Experts of a small language model.
Size: 9 layers, width 128, 7.29M parameters.
Experts: 32 experts in each of 4 layers, 32 SwiGLU neurons an expert, 8 picks a token, a sigmoid router.
Training: a variant of Muon for the experts, 795M tokens, 2897 steps.
Below are experts of layer 3 (counted from 0) of a mixture-of-experts language model. Rows are named gate (a neuron's input weights, with its number), up (a neuron's input weights, with its number) and show model dimensions 0-127. Each number is 128 + 24 x the weight over its row's rms, rounded and kept within 0 to 255. Numbers have three digits each.
Before each expert's rows: "gets" lists some tokens that make up at least twice as much of what it gets as of all text. This comes from a sample of Wikipedia text that the model never trained on. Tokens count by the router's weight.

# expert 21
gets: " |", "\n", "|", "-", ".", ";"
gate9:151129110118112110098078130190104144121128124128128154158175094148124155145156101138101137087182145140120142133120144096139148129117118140132095155100151128084138152106110156100125162127127155127056130126110127128106144120069159118071156120116175149135147144124173101139132134136156105123112181112144161101162126126138103113129111130103133157150124132114176122118124125168126112133150
up9:128132095108181103116112112094121140140142141084155115115069149150125116136175174141166133142117081160135148168111118124127109088145120117133128174088149065121110127106094129131111153137169106110109117134123111143099131136137137099128134120175171105148142158115134148157136126137133138140101108169108132113155100184134132080137140129104108114158111117152138132105132080138099164101124
gate10:128161106115140147076136136159164119114125133140089125159112145139085160080126126143107124122106142106115098113160114118113137119098140161067124111149187099142146100101151134140081112113166136119120122148113162159103126145102149107130185141137170117154155145145129106113082151121132125129136069101161147104134131123130099103126130116113126153129138167069157121122128090164099136127113
up10:079120091145122132135148097126123117105127122178137137142107107106119109124100137112120139113065149138138128134143131111116081123139096153136124155128152099137148136158126100105183137157148169137096161144122089097143150115118141177180118159120157119150094066102099158147134115092105165098122140130109104131170139138110151117064127136075121140131135141136123159122147149106147141105139

# expert 9
gets: " the", " The", "s", "The", " his", " their"
gate21:116120090120161165132120115123111128127138129123131173127147131071123084165111086158141107116121137075124145130109080122132169156133098158104115163127149122110158096080154101126151118194135142115077149130154148142119117135124138127148124186122111115125124172150134123076160133108131128129081131145102128123141083131146128108090144135122118125153118129112132163094149168128144178139145
up21:149121144127170061115172134127115130122160097114161138126108120118118101112191130155118133159110142147086141136109120123121129127131115127124146106159128121103134130140112103146184078145117102114135132160137103129107134127144121109142081112151157112180158132142157141147150101135175119098133161108175131142170130143121126182078155160106150156146115136108117105157114160142141185133141
gate22:140098068121125092100104146121127149157167146107112144130120168108108105110063160121200109122131082112142105157131137124131162116145121106130127132156134149140127125135100147135150148140103173172116125162150168123119099145111141119105154125101114127126135160136122053127108179105133131109147092158102119098171168137117108121122126113149137106139118113087109142143132160102146151131133
up22:146126149119145118124165101109122124109080118155084071154142113146103125164136133113157117189124125131115112155170142125122137134154125147105167105126145159150108150070126091121098168129158119136147138069118169139126122096105093115131086145116121150145161122148142127134145129123155147123127157136109124166168113098135078134145098154090153107090098139087128125132106169138138125151108

# expert 17
gets: " ", "1", "0", "2", "9", "3"
gate24:138133134164096156111112089137104088152127146147105127149136152116154125113144126163149089108095137159105146134140129127108087140155105146100138121106125111141185108161104151140115126166126094176107129116100132103156124143136117123147116128074102125140124135151083103121106164078124133100213122121156145138139111107153118093139139131155143151080165135117143109114100183150115127143147
up24:130136161133100142152138177138105129101109177148093123148163152146129138133099122102149128124143125116094115118149135120154157129102146115135107140157120092123169107155134109121124120104128181137137140118119156092108146107133162139107095086086138156171064179127145146140123103121114152147135129131140127134127112116139114177115096158174167136133086117087108148112144151170163150093082
gate25:119122153078102153079103115126125140117127096100188123171155107121147154125121121113142109148108130154135123129122129164112138086120125142138118115122143164160106155092122159092106135126150051127132100103157127074151129129121089157142112103152090105156138184112096137109155143151155117159128126111113101118110162153116125090127143149113111137139102158122171106137144156108096161149116
up25:111107098105079111101141149091120103087193143118111147050125144147145111124133169140135125147132166080103103159140143104127126124115169145117147133096120115092105132116143150182137151114110076117151101116122110148124119132143106137101144161140124152135111118123150158153124146077155125126107118103100155085122094157141122117143112100129124145148157192117118152112103149126123117127153

# expert 15
gets: " ", ",", " and", " in", " (", ")"
gate6:104124136104146101110126128148136123146147093162168136142117079109088122127120103137156132112119131125113195135100208128141122138095092160155126160126128136145105173127121116141107104149137158128125135158113118125140137165116119157163123109117151136175129186095109146122103143144147105108097125121084193093124114103147122107143110148099133133165148116105151133103144130087096139140165
up6:129116146127164139082187114169134137131176107122114124123096106129108149147140148095119166125127171118117162141157169170108140109105125169126138106135167115109132105203122100135124124139096111142109108108129144119139112170125138127117140113181126081127138106115158121103112132115153124178168104113158122106097143114099129138166144121149138135132122135103099118068103122116131097080116
gate7:133121103150134124134134111097146117157112107111127175160133101104121122122100063142132137099149126083097137148128123176150126110145139111143133164106111134124038126122132132141089112143127123110082157129107144116175146121102151106099159129117132137120147129163105104125118175154135090087142118126158169079124177129138094100179163131148145126133101128122149125122161103132134104116144
up7:204148134110134155132146134135131119153122165105137090112138155125160161119081139097092120131145119160114110127125127102126130113115149144110132162132163106072119106097143097138144154111141141151114097126175093149108132138125167142101162094114132130091100132134160134118114166170103159134161150157131100133181120147144162170130125102148115102121110092143164118126087118168144150117101

# expert 29
gets: "\n", ".", " |", " (", "==", "'"
gate12:116104169189130136101155137173082077128116113135101163147141140119149130163091114101187113118101166152099125075071134153127165128112106162124133159103117121165109136106099153125126102147147146141100140146122115121123098136137126138119110074102124135125137131135126140144126133109143114131161116091172112109154124103156117108093174137109092110168133125095143139129159132120104142133160
up12:153099158147120152108106127146142087137143101109107147109107126142127119136094167136105075070121157093147114105117128164141128165144132097119134141101100110094087111113097137108100108111098134131155136088152137100128124124133144184093117133151093155086138093127104132112076153094094119125111175123136152103138173138102121119097159099147136117129123154085144157134122159084135130127142
gate13:150100097132136154132124148138108135156107166110149176133134142101129120110154148128167095145096123144103115134159120125122176098131091184120125127141176174134122107132115112163126129160164167102117142125108149120161082150113135133107115107122132143154131100174121110135171133162090127121115098145110139120123145143158129151118136160151151110147113065098081107124085172156130159155104
up13:142118138117086077108125120105142137098114131168169122113157112141157136111118164121115143085130143169102139160118101148131124130118158164110165132139114112126115084127107113126120098152148092157162073117125102110107183154169099129106130103106111114156127154074142168146113104123115117144101133106085130106159136128138101156107132075126159144111154158143114147105153112090126148088109

# expert 8
gets: "\n", " ", ".", "1", " (", "=="
gate29:153154105128079139129122158127080099164108107100156143138164137150130140070122084127120103120116156109120042121092149120155103094104132188096151137116138106144127109148153147105146115129131127125106110168158158183112132131147119112105157099124126131136102082086102141150126155132082096121130137108144117140155099138138157100132135140150119090135127108131147101134132130150130147157110
up29:140170129130145097127112095061111091149131079136104161089162106128148145151124128103146110098118120120099119138125116105140140136097126143122130120136134090127128092141136118096112141131095159142105121163100102129126164080141116072121133157134163182129110139115131159107109133191105101137155176135137125108156164160135093103123112079137108106161113129146087102105127135130146130093125
gate30:127151125126115142134079178097145142144127124089121089141116119166133147146124127118122118102121138099110101131111131103135159093135106165162159168135147063096114134140091147129105109145134175124153110154123146147159109104117102129135145102141110111171119117105166138107160141118110097171092133066112155110174147162142152112137126133155108142130124100105134063093156129111154113142136
up30:140124189122117141059144178089125166090128126131110120132112128139136141147140146123130146129107130100121083148166173114118096145079133107122144104107141095106119124117098111100123154159128123140156116084150091108137098100126126120130143128138097130109124150121109148172123132114119134073104111126116108161134122117201111154155137097121113109168134127109158124109133104107157168098078

# expert 0
gets: "1", "2", "0", "3", "9", "4"
gate29:110123122185121104138143112131097115072108137121140104146131112151154115091136102134152110092165102148097139128113163093139141130150134157137153143154151117095101140136125141098137128151119126110162148154141117144145106122091129122083174196083181083126173099109109130064138125158160144115145126158081126134114137112120128133098108151126128111114116117094122159099149133155113159132135
up29:087089188136165100140132127110130099139110128119149142131124146104085146159164121102105118140101127162117125137141117120137168115139153121103154110116113124130121137107094135142137150149112072148140121146151083126149169114143154085110125106134107140129187148134151061094094151140118164094112092155098153125111143135118101128121122148142082119125137091146157121138132081181127107114158
gate30:090112125131108141148145089148103119149114132133114139151126173175158132093138126088127139092114117129116119138160118185132133142132142104189148113178155104145149117149120145102136101145139138117100121146170088101161104140108124143104203132143131165114127153134147117138133136100149084125127152106102133120101088149099118124092157107143161154133118114137105148100174117118166178156122
up30:097156118137143155119144134122099161098151090133133123156148206134143160141089058140087135129132169150153155133138144140091134115141109142152112116144117139156182120135141132134160096103139159115103137130088134081099061134147116142124147140117112086120112120145137089116114119094108108151145136117161162104126089106140111128121124138129143117144113122123147099096116095149161122076129

# expert 3
gets: " ", "1", "2", "0", ".", "9"
gate26:117085138108124114076104138103116116118128131071144083139144094168106132155111121106156145142111140124096121136116135120107107120117173127096141166112086154130119140133122138158096122137082070133131150158148142111078136091152113122073146159179151170160122147134085109125113145177137151150127132104072105110146139144137135140116138103107114080117124124119113140123115121128111169106130
up26:153117114138149128136166147148146110168106158124113117140166137123114119144126098130132154137144122100126148115114137169111103113149139131131142152142150153112121117137148160112153146142112124101100120139098142165139150140137092124101167116107091095100091151113089128110143123128091075155143102164166153115109154104127153095109164073166120080154150168123132122113155084068100151103087
gate27:136087114159139140169077144149142114175145115120153094099136143121098148112146120119122155134132155122114113092108134124079126114141119131111170177157088089130183113161083145098140113125080079134104153135167151146087125106125141139122146155127141136146096164179153122129137109139100151087132116119108121104140166111144159130122125135140120122149106149143122150101154129141114177152091
up27:123106102151176141140099155145109140157121133106134085106132141143132098165118107100116149106129101092138129116134108151100150109153128136126139172124117106130120119126128108104101163127155101120151170109107131163151101092186168146104115108124087123118078097149100126118117086149181122108154086113106097144123129121163110140118106099108123126090103130123127094187160121129161147143180

# expert 28
gets: " |", "-", "|", " B", " S", " F"
gate3:154151085124079125145115122139118154122110129104128140137153154128136109131123108136142105114112158153104102155116127163136193078143163148087126114107112120137131133123149156178133150163095123150100082123149149132144149124098097117197103140138128122087139140075122139086130149136126089112153080135114138136140109141157125135153157141147125149090154111159138129055134128159123133136148
up3:116185117157135109141142131152134138119149141108136148151176116104110122089165113171114110099101137124122122147121149150127113170123147146092086119112158091102127126083176128116178139128132069117112137101120150124130142096122113120136167096087146117133100117104131095116137150154139134144169124141105168162129138147137056126116151140140122147120107100149136131175096110097155124092097
gate4:129168137104133115174150117155109164129151120118088121126145123080147120141075124141119124112115124102093118176129168146096118069104133134117119159121139120169117100116110139159131125167141110115132131129120157090133118134130101126125138124108103082139147169104132112127167105102094178117164131138149111083143153132145188101087075141150125139142130111097175170140151145115143136122126
up4:167150114115130085137129096190131134131067123094104134115090149134128142097168202079130134098139162116124155122131125147142113148085127162102145113132116097076091148117147150118129124102174132098141148099141100176160112150127118133154112108133149131125155117116142119089130124161144109123137118134112131174124110101141132121146116149137134119145175147125163133143185151159134131137145

# expert 25
gets: "0", "9", "8", "5", "4", "6"
gate20:144119155175109168088114127136172151138174135113131144117138138133125099136163075126089128159108088130114150103097131117142153142122125140108144119106175163121123126096134128160123103131159127136120138163143123150105108086122116124127115126125153100126092157120097163154134122105155116098146126108086151153125086178122134152074178102173148163143114116118099132148132143137096132174087
up20:148100160126124126154129133132100151092177093126092147168106152143151155127168098135152116112148102120128104171159110127150084107102155114109116100158152120132122176179096132100149150109150141141137141094125119087087094117127166109143106154153114137065151109135160126116115114103112108120114069166113140114130156104126128088142103137117126145122114163105165138108149120143135130161100
gate21:176104089128129158134107115111157135118200145106099110108168116156114109152107136134128150178129123077117134124121157100147146128108114138127132112091131125110159119128129136153153134128131122122101149154139124131126127098104115127146152111177135139150152136152132172132131134143140072102162095147107134079131148103141161096091177148187166190129151150105128098117108105122118137108137
up21:096130120140105119089146114122104143125129094126087086128069166153145127122108135155117105148141127158155093156135138139122153151127104106127135070114179128146186107153121102146119114142168113150116139112183117161109095152117099131159114115164114113132165132152135124118131162141142134138134184129136105085122098091084130080160139138130131123124101096139162149104152129105126115154095

# expert 19
gets: "\n", "-", " of", " in", "|", "–"
gate28:177162126146124123108161079114154110104136118100096106125124090118134132133099138154121131141107117151108112097136148124150164144126131150121101164109148100090137126148113129161101154139120075091089129109109102083179099145083102136120166118103143129134145073142134172112138127104115098181136147134136164152166104114158126114138143081143109129121159103121127104137170139121089150141122
up28:088144141078134176134144104159171139107138127131132143089108149144118127133112138134152100138136123154177145112122145106134146115135094125141125138107137123165167142116128129126085114141127120110123098178104118158087135133111135133141136115144097147161168103114155092096125119124170124156140129122149099117124063184131109125166122063142179135145113160161167098079120118147141114142125
gate29:136122099158106116131134113130120133152160117131125090174101117172158120127161119094156134094126145164132119150148146139155171137131134121153086131189110106080195137127135141114103086136134126107092114128148122081131106125124100090121167139133147139132175147146135143100149090135145139120150103126153177126169124116097176109109126085119128142134108108153141119131133162155144102133078
up29:149093154111114130086138130121123120126119108118126144105117147158126106105172128145118104132137152178086073096116175166115175143094160099123124163134142119128124128095106130144113144116145133118144131113162112044166106111162114109137100120137162098126176102122140101133117092104166098112127131172146140160144119130160152149134125123137080136161100107149128171106129122103138134135101

# expert 27
gets: " ", " (", " B", " M", " S", " C"
gate10:112117138129137123093116110170116104150077105150177105096134133155142118143113146092101114088102102129111147147094151153127192126114134170127116141084137151167122168124117158074130157142081129150142140137120138129127138135106161140095085158132136105121122151114100121117092129104152099169087077155137111087137112110119139137131136149123135140116151074130159152117135103136168148131152
up10:135138158157153139175076106148132137145156175106139096101140144158117120099158095113099133106160104133150114142105096126140082132136145112106192127098108079105123118124188152132120118116107124152135132115138128089089127096142113115131130125091108124137177107123122163164144123146109132086152107131106103129139120102110203141118169154152150126135127124119116140091113115133137101102097
gate11:154144119133124081116167125151103152095102120164110108125103166110092161149139157111144147098154116159119119174130139133139175139152148129150133149082131108141122155129125104154111152100111092120091177154152107129115112138121109148074157114154156139162172144089108166135125152123107152153163149155120154117109155114114145087153155083117149104153127108155116134151103160167139116140121
up11:142114071108104094098141142114105153170139121128151077109109134146173142126125115137161129117128149125108118069157155137142159151165151119173132108159094162157148121116117154088128091088122113133102144166121120139144161112136178129127121168155127122111061126161141150143142133121104159126128115126080142084112134112101122137150172141153117110140126126109108162124141158154130098109131

# expert 11
gets: "1", "2", "0", "9", " in", "3"
gate27:135137082185144139107116156151145122134120127129154133115124134131111134122140095087142105123153096104110094165110136106093105084106135144123154132135113145121149142099165141104102156150125143207145172156145142155100153118087120121115118133143101108165169144111151153142151131163143156119139095111110191135123123111143123121108150136139082119136122088097102067140148104138155111150114
up27:108110143115159113108175106092175117108143149063139169104115120151104115147109158101125125113124132167118121098141152124117114132131138112154166132109118090156149109124110138171125126143105147153090080143148084176167217155141151140103137168128120124142137156147160107109092101141118129123087115127133123146125104128153119118116109111141117145131128101121125128125129120150110182158098
gate28:136089111136132121145161135141132118080080073114153132102132132124157127136123084122104112107091122133090140111152145077131136132083131165124097144137173098143175133114140127140142132129161130165130157103133143143142133126107122096108133115112128165176144067126119162146153151087136141149121122084117099107105138133156138149132132159109105127082081112098119147122175188133121112127135
up28:145124124149157111117114132122152109169122164151122159167133098103140132128195149171109110087127131108173120114146166092194129162133117116141107134160131142140146131109155123141092127105150105121106102149100115124153112118128098120105130145120171119160097111152126109092098137100177124132130142128095120116130167147139127100168161182146106109102160141121160088096118129121155148097104

# expert 24
gets: " the", ".", ",", ":", " and", " a"
gate3:115137112105094101177138100137107147137122116128154127157094135110085139115113142095122080118153154132149140126127105131168162116144123168144132165140173097166093144113118169158090093146117074139092148184147132103129118123146138117136120114100128115126106168134142171100130149139172120125119128085123132145088139144116105150107073101155103132085109101128126125161158158153113130140117
up3:156125151178109128095140139108114158129124158116138149164075083110157166160162135133127091141092131137124168117105132122143117171135124117109123164119164169115117152110113143119097134120161110102136111133133128144129139143105153090114157138081134101133116114118141193141145136144114139100098146141105129120126146111112128164209174130104119157144129129100180155153137151129121104161153
gate4:146162143159072142118107142115091108149137127131152121094162136099087121166139122161076104177151151139150109139105134074114158094152126111127143159108169114127124129102139133121117132153104102108109140150122117070122084149127112082099139108073127126144099125117136110105142159150148105128085131079112145096125135105136105158130162124099134146140113110119138112111138147186113116146147
up4:140085135114119093117135136151120148148119144134156148157103097125133124129115145075100152159103150137121132130122137145122136132104172100088170080170107143176113100121103129097107123134146110141157113147091104129142119132097152106126161149092156115094092162132076140180131119126119128066136117131099133122099146116121077084128114164084149148122152128111114117148165157126092140124143

# expert 13
gets: " of", "1", " in", "2", " to", "0"
gate26:036144133148155137117117111149141160089120098151126145104157129122104132122149083096104139126117151151112133104097123150110149143138139174117172129153138151154145128119151133134107178141080081122140146109146129144115123077131111104103147137134145120115181153153135150108107095170115124095105106138141119167102111105148112084100119146141148148167164106138120115104147128152166133138107
up26:150121119109142108158156147152103153157147136117118126070124109145118122146129113119121098153148117180139137112141118128126114155144184145116109164122139079096057129143107145142148137169148134105117116157129116115138119113102124132151137112137128159145181150117160145167115186111088181147153133107124151152134140168098121187132083115116159162118116156134144137130142100128096161133144
gate27:136192145120112087144109128139132142136135117132128088102106117131127128093118135190107123120143109146106130141087126118138146109111131101111139156095170125149173152115180119134145115136133132143106113145156146130144140121108049090116127098111115130169149156093103108104120096162140112110097066097128113139132126108110131105162121103144144181113106163137112088108131120167150131169133
up27:136162124111115161099123144114147119135119138144150148118138098110094075126140127133153102137088136144131122104144132094170147095111144093075067136094116157143127155147097142132154132155119121100124110127168086138141147113110149111172064140148190117145105150146125113122152132135097129186149112146115123136129117124095139115113118109127105164130125109187135129118101116150104080167139

# expert 16
gets: ":", " in", " of", "ing", " for", "ed"
gate11:160152133140107064154151117174115109086087087146109111126137106118103128123124095095138148103102131152174084119142116116096105075121125177158122159131136122166092173103142133168117125103161141170129128147119160154128111092141114143105138088088129099117170151129101113118122130147164129129104117149144105111185137157108146110135127101131163137123145127134139117148105143114140106154117
up11:126089150123126201125132135102132113173151144133128134118130172162123124117077134111120150129100137133138102133095130110090135141145117160133156104124112153176134160110129161150141173145137134125169099135118092101134146133127140168169145128147133143110114130170147120127135132125123143207100126128108151098134154166122123136144106109109172126152142094129073110130100175124108106086092
gate12:099112128127120146129124126162105149125180087111115130121119160144121097117115087147156172057124150142143079146090106182115135104157112106115139104149141135141172132116131140160165112100085152120129142159111107133114104117160137130101126147121109126118132159103126119111110156198163122106118127145133151132142064125129116114109145149146129125144149133124119112063106146152073132133130
up12:141113106106113149143158153123130084107102182153132141122167109110124126147151157126122117143140128144085138098102152132158170141103149111144151129146116094115113115128097129090111135101142148133102107155124130102102119116145121144099160113146120117145095084110165160117088145108141109136123144098156078106169156175127149089169146149175103122113075150148144126177143127086138158148141

# expert 31
gets: " |", ",", "-", " and", ":", "|"
gate15:126122129129148130138141105130164130152114131100107153156104070126099083159125120099157099172122125112113129147135132123122134148152125145098124141148106129157121138093119156157131118124160062108120154152087194125189157121132141137152137113157132132147142126117104129170066104128162122132160136119095139144150116114118110098166131127154121153174163127148121139160126166133107162115182
up15:091125099139163125111095136189131157143138135137135119125115103145127105175118130111127143133102139126102118118157140139133120147151127113120163127095096115129132123132080168082116113141157110168139086158082138150147110138162160116091113141117135085157129132157169113109125109127172115128104096144100110072127110188118096136111132175164125109139121104134116111147099110093117132095180
gate16:124080122091105098122143120166055126142093140114116139126148142121170135103090118147090121175143075130079152115143146140157132130150110134104133120127192130118132151108122130111128121130145100126126145136128161173123102144101184092131126122064124092106109135107120157116099138148136141110129155123117157136130151105154115097136135106111142132128147105114138141139093184181099129131133
up16:118156136145155162095148146086158125130141150167128131148149056127133122112113150098174130111113135135139109152131149130167102127131101123126128115080095088130078112125128128117110104110161099116162107110099159126106153089141093131127101075147138153115147128100075118171122094109141161135086129107118109097097145164114144122104153159127141159114149147127122104110163109088135134101125

# expert 18
gets: " |", ",", ".", "-", " and", ":"
gate12:114103124139116137154125136145094129168076138156115077116097108116115115129108169098126148093127142125135081176149121151142118109111105135118104127168131128128113085103123165140158110164111068102121122121094122113140075113150162113105102094124133132164115154086115122120151109132166118103137102133114087085133147139138098138110136121119129132159144068111114125171089174135127122097143
up12:092154093121150139109135116136146121146146129146124091129131138132127126088137157128093099139129145051119139118120165097129147167115126139120154153122143134111138130127123117134150141152155110149196144150110153135155168154155129105093046106103103150145086116121152085101158176076159134159116113115113123108111098130115154116116109142099157141145102134127119168136121144128142084140119
gate13:141119134167092123137100107143144113130163168118120115128132144150110116097143090163114128136121095185142124110123143099131157117146097092145117190079150138151125172126106175178108113113124129146128165169088147134123130125096125116106147130089148130159153112128174107088127120147126102165120115106121124130129117097085164150163173093135131148123140143097156110085135132126091121145111
up13:142080130133081135127126125151133096090136126149136163177117152137147161129152139174114141098135107135127108153158121152118133150117129152131111125113132143130125159111135126138077157075131127158133116085142128082103095125137126134099138152137089211134151119096134122154123097114118141112122160149113139077140112128163069138148171152094143132139179115127095122167119116112115124118093

# expert 6
gets: " ", " of", " was", "9", " to", " is"
gate12:083149150119141102120182167146128147148166087110121125130131150134118137125131134160108069131103137159146134124120116097112149141144145147103094128150164117149141130102105143134145132121141091146094151102140136095135093134089142123124146110121097102155141171182152200155129146148108092112113156139141169165152121114083146129088147155131122161142135145078137109114116129173109147130147
up12:158152125129152131123141092131132104093125115132124136151108102132134098164117133133100145166117146132093129114125126141102120062131109099098172107098132140119135136128127104134087071137103175138101122139103100165105163118091138130134115122115120105149134177118171106098118085116144086082119149090095084124122140138165091110162159123164071128161136140098112111137139125144112152145129
gate13:097124108155122119102150151136126135179112131122129132153089127146155133122137127091129118141142127146099124119087111141100111154105138156113085179153167093142092146098110116140101170135108115088107109140145133164172109153111118142099144125161137130162089139138109164092105110138143125148170112117095143151110144121122142189120158164161126131130147137103108111115099172177173093139155
up13:172100123153108114124104158134126139112147113124123093152145118157099148138183174118158131113086177153163116150156134122128062157139099099118114136085135144137088139101151148106142169159123127149118088120137097136108119104132137113155157117124081087142124139154120162123098161144128138146129111106174075108156142118136095141150106109114126175122114111114131125126138164151095140142161

# expert 26
gets: ",", " and", ";", ")", " as", " is"
gate4:077145089129136153139091141158141131169101135103164114167152110118139138099114107119174142172097140069125097141129172136124139126107132130156140166122141102120135113156132162114118147130109112154158130121123141118156139106118128115151118110141084142152165139159085156115128104137107183104110141135125174127137097079138133134129150162157132152135102133125118102130144109127081095147199
up4:138143101132124154098157140126129128137130147110077119145145149151113081158158092114095133151156143081145120098117139138133151120154157120115142132088129129120144123083110124123120101152067112151081178118111101175140124131127158104136152167133160152163129125134173135097102132088148149123144085132134121172103080106143109122120123105128144152103113126168134108138166166118138093094092
gate5:135090085146097145121136143117104141146110153119141140119120147109128131114144131109122124158116117095149112154114180122118116168109099157118118121100167121133151155131106146143137098117116111142124198153150164109153155119096131105056123132083118160124147135130158136106100139155153181102164174137106155156119067160107176116134141120127125145122109128144113141184151102128098129144128
up5:118132131148120149121149117133094100156094096154123122146160122135111167125105116101128129119123094139112127128145100127125139145121120147104112134156154108152142137180139163102172115116146157100152164163151143134084137119117183134142128132110144153098178125142192102146142112119148094176123117135113123171127124148109135127123145159129089127097140144169106164130125188141053161145149